Weights of a small mixture-of-experts language model, trained from scratch on English Wikipedia: width 192.
Below are experts of layer 5 (counted from 0) of a mixture-of-experts language model. Rows are named router (the router's row for the expert), gate (a neuron's input weights, with its number), up (a neuron's input weights, with its number), down (a neuron's output weights, with its number) and show model dimensions 0-191. Each number is 200 + 40 x the weight over its row's rms, rounded and kept within 0 to 999.
Before each expert's rows: "comes after" lists some tokens at least twice as common just before its tokens as in all text; "comes before" lists some tokens at least twice as common just after its tokens as in all text. This comes from a sample of Wikipedia text that the model never trained on. Tokens count by the router's weight.

# expert 4
comes after: " ", " 0", "%", " 1", " —", ")"
comes before: "\n", " ", " 0", " 1", " 2", " —"
router,156,163,255,186,225,234,179,144,223,161,178,193,181,281,197,157,154,280,181,232,281,214,274,150,181,265,229,233,214,213,238,175,216,259,95,153,242,210,151,260,200,223,134,238,158,202,229,157,242,146,199,208,266,238,210,155,230,161,173,232,169,209,198,155,179,173,187,157,255,168,115,259,180,123,128,112,173,154,233,144,219,260,235,217,251,189,226,228,223,134,203,244,172,159,201,207,122,213,192,248,170,169,204,218,195,171,199,199,165,164,136,229,233,202,200,214,161,162,163,245,239,106,202,225,150,185,155,140,232,290,191,204,177,230,250,213,130,225,174,233,229,212,228,207,232,252,119,169,207,228,151,120,220,215,150,222,173,159,169,233,208,208,144,160,199,163,228,198,162,166,172,204,168,221,203,163,200,203,224,253,241,179,166,200,267,164,133,184,247,196,226,224
gate0,168,221,219,207,203,250,249,151,136,238,200,170,203,235,167,213,200,258,148,200,169,105,250,153,145,182,132,137,193,177,151,273,186,111,140,62,196,166,254,183,270,250,177,193,130,204,212,227,191,121,193,166,205,236,192,224,215,196,218,211,206,233,157,255,155,203,251,198,208,191,267,244,180,123,171,205,185,207,193,177,204,186,199,230,205,183,222,312,167,208,198,252,191,195,245,167,188,235,190,222,227,162,195,258,218,195,230,190,280,98,203,194,258,217,274,235,195,152,264,266,131,223,214,166,208,188,126,189,273,151,218,222,174,242,165,236,173,254,260,221,207,204,194,206,186,179,178,136,127,176,136,191,254,232,141,174,223,167,204,228,198,239,202,207,251,211,196,224,155,208,190,248,199,222,161,140,210,230,224,211,200,204,244,245,226,170,172,187,205,242,177,302
up0,224,230,168,234,208,236,178,222,184,163,172,146,221,220,177,136,174,314,167,221,249,111,220,179,190,213,145,193,208,174,205,206,193,146,192,139,176,180,253,227,220,197,190,213,157,186,182,141,175,103,274,132,210,226,212,235,228,219,363,212,227,207,192,201,156,189,201,180,190,159,200,228,184,139,148,149,229,257,222,174,238,199,246,184,183,228,219,218,116,212,248,281,127,202,193,169,188,262,152,233,212,124,236,210,243,181,243,273,197,161,180,180,203,164,237,190,149,215,247,251,130,109,206,209,240,122,125,181,174,218,241,197,191,207,216,211,271,261,159,268,181,193,210,219,274,264,200,117,174,218,150,194,281,222,175,199,182,184,271,270,201,230,217,200,213,160,236,190,225,213,239,192,222,205,154,159,192,189,216,195,177,214,202,246,193,207,175,222,226,191,162,272
down0,206,132,164,199,180,286,233,204,177,240,161,221,235,210,161,290,227,157,146,302,202,206,281,228,200,231,138,198,144,192,131,280,200,240,182,241,286,205,165,166,183,190,171,235,177,205,245,169,203,271,267,238,214,264,213,216,254,225,76,208,199,238,170,219,147,216,208,211,184,233,267,219,276,264,189,182,241,200,237,166,168,142,180,177,232,224,244,217,221,176,179,233,218,182,205,223,170,203,225,231,260,191,199,235,204,174,155,200,198,149,156,192,223,192,147,304,215,234,176,228,170,170,191,235,131,228,228,164,234,200,199,135,214,136,158,248,295,222,193,181,273,217,169,178,158,233,243,190,173,106,236,233,247,198,170,213,225,154,230,205,231,172,151,230,187,189,180,217,194,177,232,223,236,117,270,267,213,170,260,203,251,203,170,248,161,241,201,187,197,135,171,211
gate1,195,223,267,199,232,150,248,252,228,191,277,135,199,226,187,158,210,197,100,201,124,202,107,127,283,238,215,183,223,262,238,136,205,202,261,239,201,135,205,247,68,135,209,204,197,197,200,159,229,215,126,185,144,154,190,227,105,151,224,193,167,247,207,218,217,112,211,225,238,129,97,210,214,137,208,193,220,284,183,190,174,256,255,206,194,169,195,136,173,197,211,194,222,281,213,204,228,251,185,244,161,192,222,146,185,150,219,174,234,249,201,213,200,176,151,183,176,141,212,133,270,194,241,188,227,211,195,174,176,193,167,166,215,157,215,139,168,204,165,184,155,180,207,138,187,164,218,198,195,196,241,148,209,198,181,238,257,164,198,161,181,188,125,173,218,251,220,178,219,270,154,220,166,246,191,243,219,151,166,210,193,173,204,229,194,130,242,240,170,211,197,195
up1,208,200,139,240,207,254,162,185,140,211,168,249,212,199,228,183,170,205,261,170,246,197,258,245,103,182,161,260,182,188,191,296,257,230,176,160,178,197,194,164,292,281,184,191,153,171,188,154,168,153,263,169,256,243,194,191,275,199,237,205,235,146,244,233,160,264,183,193,170,206,224,245,252,187,137,166,220,143,215,173,237,164,142,191,184,230,219,247,236,161,223,171,86,104,210,164,172,211,226,172,244,211,207,222,221,216,213,218,138,180,166,168,238,253,277,232,276,210,119,216,110,210,195,248,197,178,177,218,244,199,262,198,172,218,219,258,263,174,228,259,225,230,256,257,210,236,181,166,180,231,181,195,153,216,141,189,146,279,229,234,245,219,223,235,141,160,222,208,231,209,227,210,239,139,178,194,217,272,206,150,176,227,184,226,186,243,139,164,201,214,159,223
down1,188,254,237,245,219,139,139,217,145,220,231,278,199,224,223,247,193,160,218,224,265,169,190,249,165,224,224,232,257,202,122,189,250,204,183,157,116,184,224,207,171,177,162,178,204,250,226,185,206,234,196,254,253,181,197,115,206,135,199,187,273,154,203,263,224,273,150,221,150,214,160,133,209,136,196,184,212,161,167,119,135,185,259,210,208,189,238,193,170,182,230,127,139,183,170,234,174,187,189,226,196,183,197,222,237,191,158,195,105,180,222,262,246,236,183,183,118,96,144,177,198,149,178,270,142,298,199,195,243,161,249,165,209,218,219,201,152,199,179,235,190,162,193,163,173,187,196,208,262,249,201,124,209,184,178,133,251,167,179,206,144,100,176,231,253,194,238,227,220,122,202,229,139,189,211,150,187,227,193,206,148,167,196,291,214,186,210,228,181,209,203,181
gate2,177,262,196,222,190,246,213,189,198,315,285,160,203,241,153,138,164,269,144,202,200,138,219,154,183,179,249,228,210,185,218,218,212,173,179,113,190,165,205,191,227,159,134,183,146,199,200,146,202,82,244,165,171,246,178,222,199,181,225,224,200,250,186,204,169,254,205,208,235,217,236,223,243,112,73,182,296,205,242,100,223,153,202,192,225,179,220,204,178,198,251,229,162,250,155,157,171,187,114,179,222,237,213,223,194,181,241,252,197,162,140,186,210,194,242,224,298,219,274,251,167,140,151,199,224,136,170,184,269,216,224,213,197,209,261,204,225,231,220,175,192,247,225,196,209,189,187,148,164,201,160,163,237,204,160,209,197,217,248,273,248,235,133,252,172,240,207,191,171,207,239,157,215,268,172,186,242,149,221,252,184,210,254,223,189,198,139,218,222,216,164,245
up2,226,144,199,191,214,135,175,225,207,113,140,225,203,142,248,252,243,145,238,173,201,284,166,253,231,240,172,172,212,209,196,179,176,239,230,282,199,226,199,230,158,255,275,234,277,177,188,243,197,290,156,218,256,143,223,186,187,216,188,171,205,134,226,201,209,166,184,216,169,182,185,185,151,289,320,222,104,208,149,276,178,220,204,208,173,238,196,188,239,193,152,144,239,122,229,255,228,201,290,205,175,165,172,164,214,219,168,136,201,241,265,209,182,215,143,147,109,180,129,158,229,269,264,208,199,249,245,222,138,178,172,177,178,180,166,213,164,177,192,232,202,157,166,233,196,214,217,262,241,204,235,237,174,183,256,198,190,173,160,140,159,173,259,147,219,162,186,198,222,207,170,242,192,134,225,228,174,228,165,145,201,206,183,169,204,202,269,170,166,172,220,161
down2,215,279,228,167,209,170,204,165,190,177,230,209,161,213,254,154,118,213,218,176,190,194,98,148,232,172,252,196,208,175,282,201,184,188,258,123,164,209,165,179,195,227,241,166,176,193,235,234,182,154,186,237,229,137,204,204,185,185,308,179,156,165,254,155,302,178,194,243,210,212,179,212,198,129,188,214,181,201,139,172,183,277,197,260,127,209,175,166,238,184,197,207,168,265,261,153,168,225,199,232,133,280,230,175,190,227,247,251,184,189,256,242,155,183,224,143,186,178,285,159,273,212,209,208,198,158,164,241,125,197,150,273,217,271,263,192,144,182,194,232,193,205,202,215,220,179,111,243,203,289,174,195,192,224,169,142,173,244,88,181,185,172,193,192,224,235,236,187,199,191,211,200,104,247,167,184,198,199,184,151,192,233,234,177,217,163,139,194,194,255,219,158

# expert 105
comes after: "|", " S", " E", "E", "-", " D"
comes before: " |", ":", " MF", "ast", "ect", "g"
router,260,259,219,206,229,191,173,246,168,163,230,131,228,219,212,125,123,237,187,179,179,224,140,184,233,206,209,192,194,226,286,112,206,186,207,165,197,207,157,212,195,233,127,225,196,149,170,164,204,222,179,72,146,168,247,296,194,171,204,236,194,170,217,225,217,172,185,222,175,177,189,222,219,188,195,142,118,207,137,195,219,143,220,200,207,254,237,196,192,195,219,128,216,147,255,163,184,212,178,179,272,100,177,150,198,224,251,115,201,213,133,171,240,237,212,223,208,136,221,145,173,225,250,185,208,150,134,226,184,216,195,162,151,172,250,219,170,230,169,205,248,239,265,159,193,172,196,204,297,230,149,112,173,104,219,220,169,211,160,258,259,205,133,168,126,196,229,161,240,230,200,205,218,236,159,177,233,168,194,199,161,236,150,178,176,179,215,165,160,237,186,275
gate0,214,152,276,163,181,227,237,265,228,177,263,234,199,213,144,211,96,194,250,172,187,186,228,263,223,157,193,149,179,259,249,156,205,237,315,260,249,159,226,189,197,237,147,218,171,218,222,239,122,173,277,207,172,170,146,206,181,214,134,193,180,232,239,242,164,274,265,104,197,151,232,164,166,144,204,163,260,233,145,199,137,161,179,216,205,205,303,195,182,203,183,167,234,159,189,174,214,213,200,242,195,234,176,252,212,155,222,226,195,257,150,211,227,281,220,191,205,200,214,235,141,206,199,191,213,180,148,219,185,167,198,190,255,142,179,255,197,193,254,200,190,155,213,129,244,180,229,190,238,260,227,195,181,171,228,216,155,239,169,156,240,163,226,207,293,141,191,128,206,95,224,204,194,171,196,188,263,224,206,150,156,200,140,203,214,199,220,174,151,282,219,162
up0,206,187,238,157,220,245,201,273,198,154,241,217,164,201,144,203,106,223,244,138,200,189,228,258,186,193,169,154,196,245,231,168,202,238,321,227,252,157,223,205,219,186,96,260,160,226,215,230,164,162,254,195,198,181,134,245,183,203,143,236,176,246,254,227,141,264,227,151,218,140,215,159,168,186,186,127,256,242,131,159,166,179,206,234,211,244,322,230,189,195,254,156,238,188,196,163,196,208,205,261,202,202,200,244,219,116,206,260,186,242,145,219,230,247,210,157,211,196,227,193,179,202,181,230,231,181,125,222,177,174,205,219,216,161,170,280,224,142,243,206,199,169,230,145,215,163,226,172,195,273,174,199,173,199,234,234,164,238,196,174,225,176,277,171,291,139,191,148,212,90,239,193,195,168,198,195,265,246,210,132,165,193,164,191,255,216,210,182,165,250,221,173
down0,234,256,179,162,166,209,149,142,95,148,245,215,119,178,215,209,246,170,195,243,198,217,168,196,137,223,287,268,172,141,157,171,145,186,247,192,181,174,230,184,247,220,244,165,224,167,135,239,187,247,225,177,211,206,166,179,167,238,178,194,234,120,157,91,169,225,189,201,224,227,197,257,184,125,188,261,250,209,168,216,303,216,237,168,225,206,97,152,196,232,224,148,163,231,213,171,57,228,219,189,167,217,267,228,162,235,227,240,222,263,278,204,218,228,177,212,224,173,222,208,263,181,163,186,231,131,226,160,154,170,202,176,140,266,195,224,200,159,210,242,222,215,234,195,143,235,234,159,158,173,236,184,234,206,234,202,135,165,246,223,283,185,193,151,236,210,139,207,160,213,175,172,267,170,216,168,178,222,166,225,192,212,218,236,198,226,175,239,202,158,234,194
gate1,236,278,209,215,124,252,120,203,145,161,236,141,207,198,193,178,205,231,225,133,179,212,181,178,216,208,194,169,241,205,203,172,150,186,237,183,227,119,191,201,214,277,116,201,252,161,195,192,217,216,129,159,185,192,145,196,205,174,224,173,233,212,125,159,136,253,209,253,200,207,236,268,164,147,228,229,164,225,75,129,177,167,169,292,227,288,289,180,213,187,205,169,162,196,192,226,155,200,160,192,232,200,168,208,167,226,248,175,232,177,200,247,212,182,326,156,196,172,169,223,147,205,206,198,231,250,222,206,216,210,206,205,200,188,248,162,181,257,180,183,220,203,164,154,219,221,125,139,228,182,186,97,165,140,230,260,150,137,186,269,230,200,201,224,202,233,181,197,174,153,265,210,243,243,228,173,223,181,210,211,116,180,239,202,237,212,253,172,150,281,213,233
up1,133,153,216,193,242,168,253,197,234,261,166,258,191,200,224,175,186,187,151,276,235,180,218,235,159,220,192,247,186,195,187,227,248,190,156,228,164,289,211,213,171,154,289,218,185,192,216,172,200,172,258,201,229,235,237,225,174,211,227,248,132,158,276,241,260,130,202,133,181,180,156,168,244,223,152,186,224,183,263,247,258,213,177,133,145,111,114,213,206,209,184,257,233,202,223,162,266,181,190,209,157,177,221,230,245,191,181,243,155,186,196,131,185,237,101,277,204,208,248,198,215,190,186,235,177,153,221,175,213,227,215,183,176,203,208,240,208,143,220,211,213,213,271,237,189,181,230,236,169,237,174,305,231,207,176,150,259,263,206,133,137,225,203,129,226,151,247,230,199,223,115,200,178,205,195,232,205,247,171,220,303,232,189,191,170,175,131,186,282,142,158,216
down1,168,175,303,240,198,227,193,192,195,233,267,217,151,194,206,199,267,197,286,301,166,177,231,176,199,183,247,194,229,227,198,199,221,159,216,223,230,245,180,185,173,208,191,153,182,204,220,208,255,193,186,252,194,203,205,246,167,163,230,121,192,219,191,162,172,212,127,214,193,199,165,146,138,192,212,169,133,277,182,126,254,216,191,216,174,160,217,204,237,237,92,204,101,197,228,146,138,183,72,231,231,156,238,206,222,261,258,177,178,269,241,238,238,222,157,218,154,165,192,283,216,216,213,203,126,168,192,270,212,206,166,194,128,210,177,192,189,173,138,183,234,211,194,214,219,170,193,321,275,170,211,177,185,116,204,236,231,191,120,239,238,262,136,191,218,188,184,233,252,152,126,245,209,234,223,197,211,239,239,188,225,220,208,194,213,174,253,210,206,219,167,215
gate2,160,165,113,220,114,263,255,210,208,217,206,241,211,185,234,171,223,156,177,193,214,261,243,167,164,247,176,231,205,180,189,206,189,225,149,212,129,209,163,229,215,175,154,155,154,171,175,217,165,281,206,105,254,204,253,205,192,149,196,273,158,167,219,203,283,185,175,251,236,252,164,265,200,175,162,177,251,176,220,153,252,271,226,194,248,192,142,175,259,228,185,160,262,207,255,197,153,194,199,219,191,164,228,200,241,169,284,206,185,165,239,269,234,228,131,227,214,165,239,184,295,165,196,225,254,145,145,222,183,188,236,160,253,205,230,258,191,132,203,167,220,262,199,200,143,131,145,186,204,268,189,143,147,123,206,136,215,208,243,208,240,219,155,119,185,199,187,184,246,252,132,196,238,185,163,161,180,224,197,225,203,242,177,234,150,186,196,158,220,272,250,244
up2,228,230,255,218,279,112,132,196,206,175,177,145,208,221,177,169,193,258,198,188,205,178,161,263,214,141,176,197,193,236,227,184,193,198,276,225,253,181,224,210,162,233,244,263,244,252,235,161,220,145,171,285,172,193,153,164,187,218,235,149,206,210,182,158,97,208,212,156,170,151,220,153,219,195,212,271,189,207,174,213,144,165,176,236,150,236,243,249,141,140,202,238,151,193,137,188,255,167,205,175,199,218,133,221,117,156,119,281,167,209,162,181,197,151,223,150,170,271,176,253,116,234,167,194,148,236,265,211,233,236,155,198,134,176,189,166,188,217,181,198,212,117,219,230,249,240,203,180,222,130,169,258,294,235,179,263,160,193,170,222,177,154,231,281,233,187,211,222,137,175,235,211,158,213,237,234,214,165,172,238,212,147,207,173,267,186,184,206,182,148,164,189
down2,245,197,170,220,155,215,248,213,73,209,224,128,221,168,189,138,198,251,214,208,198,195,180,184,191,180,176,251,157,257,295,249,239,156,216,204,181,239,254,135,239,240,204,131,322,212,240,224,182,215,185,167,187,194,183,233,163,196,226,240,210,169,228,224,189,182,237,224,232,118,167,200,175,182,216,174,277,158,172,213,213,182,197,175,243,184,167,214,221,174,137,279,184,141,160,195,167,204,136,204,233,232,230,155,114,153,194,168,224,189,133,237,231,208,281,237,215,220,113,241,146,202,266,250,168,210,215,212,238,214,185,224,210,218,187,135,243,203,229,159,203,231,199,189,169,249,225,188,193,137,204,221,163,295,220,162,213,194,127,235,250,203,233,212,216,142,131,156,117,184,195,243,170,253,165,231,186,124,166,246,227,175,170,175,153,181,136,156,137,210,227,275

# expert 82
comes after: " |", "|", " 2", "–", " 1", " 12"
comes before: " |", "0", "00", " century", "5", ";"
router,243,288,176,215,143,193,203,229,164,184,197,151,230,292,192,91,177,296,151,154,193,239,178,201,163,253,235,198,207,231,245,181,187,266,133,159,235,157,225,266,168,213,209,205,182,146,173,152,200,216,179,90,200,201,187,173,211,165,231,225,198,175,184,202,203,172,161,227,248,146,180,197,239,235,179,201,142,178,183,146,239,172,234,208,208,285,274,197,192,190,167,190,135,185,184,178,193,231,151,177,153,145,184,165,216,149,288,199,151,198,174,193,202,189,213,235,155,199,262,244,221,163,232,186,210,170,158,193,223,193,176,174,146,208,194,225,133,191,191,229,289,237,242,246,246,184,171,180,220,242,133,163,202,178,147,219,222,173,197,278,237,207,120,155,154,242,215,142,234,207,240,213,211,190,161,134,247,163,159,322,111,230,178,154,230,173,157,213,214,178,220,287
gate0,191,119,100,214,180,175,165,220,194,260,194,272,162,123,186,175,259,250,182,191,198,239,250,234,245,256,226,226,226,158,115,268,128,181,159,191,183,259,240,129,252,218,184,214,189,222,219,206,155,220,176,246,213,152,252,148,151,238,176,164,234,183,202,146,238,217,264,158,143,180,257,257,174,210,206,234,294,241,167,208,228,136,246,139,215,181,138,193,170,269,220,292,198,195,194,173,244,213,199,227,203,195,207,202,266,184,227,244,253,260,208,154,194,216,204,161,210,219,181,192,218,257,165,229,150,215,258,180,175,164,246,259,216,220,129,239,196,198,177,212,179,175,238,181,131,192,290,196,138,223,187,205,155,199,208,157,294,214,181,172,165,226,175,227,171,218,142,186,229,122,254,252,137,221,224,196,123,260,146,170,137,215,197,226,180,178,205,199,195,245,228,222
up0,182,236,218,208,239,227,199,185,129,163,240,258,196,184,247,163,197,206,184,141,147,130,242,225,176,199,205,157,233,211,209,196,124,239,211,140,236,183,185,236,168,307,238,207,226,246,203,260,145,232,224,150,213,241,210,246,198,139,208,219,241,236,165,175,132,186,217,175,215,203,215,148,220,168,216,228,147,216,194,169,206,228,88,211,224,185,277,193,219,252,268,186,253,209,218,181,176,218,228,262,271,277,261,252,273,185,178,172,138,197,168,184,206,156,148,252,218,197,162,176,177,284,226,197,257,181,140,228,169,194,157,218,195,225,236,227,220,172,271,208,175,309,218,275,183,181,144,136,213,232,155,221,149,216,212,176,225,221,169,236,239,204,257,161,201,200,229,223,283,289,138,156,238,179,212,168,226,266,215,159,229,149,270,190,279,185,241,157,175,196,212,180
down0,151,127,179,227,203,188,184,255,271,222,185,179,248,210,235,168,242,165,151,141,195,210,196,179,191,134,262,201,180,215,187,184,219,255,215,190,214,197,207,147,230,276,149,238,220,165,260,163,196,188,272,172,232,248,193,226,164,190,196,186,184,205,137,152,214,151,154,74,260,203,176,210,186,225,204,161,159,251,318,132,232,193,181,172,269,203,192,286,137,231,180,144,209,249,277,264,196,238,212,118,164,221,181,179,191,222,204,257,230,164,183,131,284,251,239,239,221,188,276,268,203,173,187,213,225,156,226,177,193,192,294,182,179,237,178,240,205,233,186,163,228,214,188,182,170,226,253,161,157,181,242,117,181,198,180,258,194,231,192,230,215,188,259,292,140,166,187,172,186,178,176,161,134,209,285,173,227,191,202,264,183,181,170,194,178,232,187,163,247,225,162,202
gate1,204,194,227,201,216,293,246,264,267,170,129,198,226,227,216,184,200,187,171,127,216,105,165,190,260,170,173,138,227,255,182,251,122,243,189,166,138,147,184,211,217,178,140,221,211,196,252,190,180,220,161,196,234,192,192,191,198,137,174,247,190,184,253,166,146,181,227,244,272,151,226,192,221,194,151,202,154,242,210,205,158,80,174,204,246,113,127,169,284,250,265,203,123,222,195,193,180,252,207,171,216,211,233,160,246,157,202,214,226,246,227,223,168,206,217,239,281,227,181,143,202,223,208,224,128,125,196,264,222,161,213,255,197,151,219,180,200,243,198,210,185,271,224,225,281,256,271,199,175,151,171,208,142,242,154,228,230,197,190,212,205,194,168,194,151,197,186,217,266,248,197,174,231,211,235,190,268,219,171,165,216,223,158,245,232,111,178,237,190,128,200,241
up1,196,233,175,212,182,204,84,217,179,171,131,200,184,238,225,131,230,212,215,174,161,149,139,196,206,233,150,217,239,189,157,186,182,162,142,266,141,228,210,283,213,156,173,210,207,231,222,189,234,196,174,255,208,230,218,188,234,131,192,201,150,134,235,204,202,159,250,242,200,262,260,178,112,257,149,208,119,156,271,241,234,160,263,195,165,128,170,234,204,203,183,236,137,278,251,238,222,269,205,136,162,215,208,200,252,186,245,229,167,154,218,221,238,167,130,186,163,199,268,180,251,177,177,198,117,251,231,227,196,227,156,175,141,167,173,172,174,211,240,146,156,251,183,315,234,218,249,231,182,224,176,189,255,203,243,229,208,165,225,216,127,181,191,200,231,195,220,226,191,276,208,145,187,202,229,177,155,160,186,235,248,193,222,219,170,149,130,235,210,206,149,275
down1,174,236,299,190,169,196,171,201,182,186,157,188,258,233,179,183,245,202,228,227,160,137,184,226,219,232,134,250,197,174,193,170,114,187,228,226,153,159,272,224,266,76,206,232,115,246,126,215,262,211,152,183,221,223,234,159,176,215,248,217,180,203,209,222,164,216,157,99,133,192,204,210,233,199,171,193,213,188,188,214,193,183,208,264,234,125,180,235,167,227,217,185,175,213,235,201,174,215,195,191,216,245,239,153,225,196,234,194,192,189,174,191,199,204,165,132,205,218,284,159,175,176,198,166,128,163,186,230,214,230,222,195,205,144,297,206,261,227,184,153,221,270,301,133,251,175,176,182,246,226,216,287,255,281,165,176,218,139,178,227,151,199,280,132,166,176,189,292,185,245,200,106,157,202,168,202,220,215,164,180,225,234,196,176,124,213,226,216,221,158,209,213
gate2,185,189,195,232,198,153,166,150,190,172,236,242,210,217,158,186,174,205,142,221,219,239,234,129,165,261,235,208,288,242,221,156,212,202,178,216,244,206,172,239,222,167,238,279,211,119,191,242,199,214,164,151,231,226,230,229,211,147,283,242,211,160,203,196,204,200,194,254,186,123,166,238,244,220,155,169,141,115,163,176,335,195,200,254,253,229,232,143,183,196,259,152,156,169,163,135,154,187,152,177,224,149,159,207,175,209,254,108,196,166,182,186,171,167,219,212,208,152,180,133,201,181,213,207,189,139,213,210,212,240,177,188,226,251,243,252,193,144,187,217,228,211,196,217,190,163,185,269,166,243,160,161,220,151,230,213,321,210,144,216,211,220,155,103,197,245,207,186,175,148,165,249,227,336,211,166,232,197,228,246,213,172,224,135,225,200,138,227,202,223,208,238
up2,243,261,157,211,199,160,176,196,178,164,278,220,191,192,153,228,252,188,218,203,167,249,198,210,152,220,256,144,198,139,168,203,162,205,147,268,224,238,258,186,249,90,259,165,206,212,221,234,139,258,209,196,179,187,168,167,209,232,198,142,249,254,133,112,210,227,199,252,229,236,195,225,188,233,236,265,199,183,230,199,205,201,238,231,189,219,266,184,134,176,264,205,161,215,142,188,143,260,208,146,237,141,233,184,198,176,169,251,151,163,246,209,172,156,183,147,151,264,263,143,148,222,152,142,258,183,202,208,158,158,205,217,209,251,199,212,209,175,240,195,190,228,213,223,241,130,239,293,143,185,244,268,276,241,171,170,236,237,162,181,152,196,191,201,185,247,145,136,180,201,243,214,177,220,272,150,213,127,182,279,218,156,245,201,219,264,203,276,239,178,168,214
down2,188,163,224,226,264,115,194,145,210,137,204,181,242,172,186,142,192,219,185,106,252,200,257,250,218,221,243,150,215,199,222,196,159,200,176,189,241,184,218,211,237,159,172,219,231,154,235,233,183,227,123,139,270,154,238,166,231,188,187,266,174,199,238,170,255,173,139,235,188,167,114,205,235,223,164,207,152,171,120,139,233,205,197,219,195,195,182,232,204,194,190,231,244,124,193,169,180,230,196,213,160,161,193,148,196,142,222,154,158,195,170,282,229,283,209,225,207,284,216,155,166,262,216,200,175,113,160,205,169,205,191,229,195,233,253,191,256,220,99,200,264,194,232,257,170,222,235,229,206,189,172,144,181,213,136,233,182,166,221,212,272,215,188,160,168,185,115,216,142,193,231,270,164,260,233,149,81,155,135,214,194,264,214,162,176,166,191,252,173,204,225,231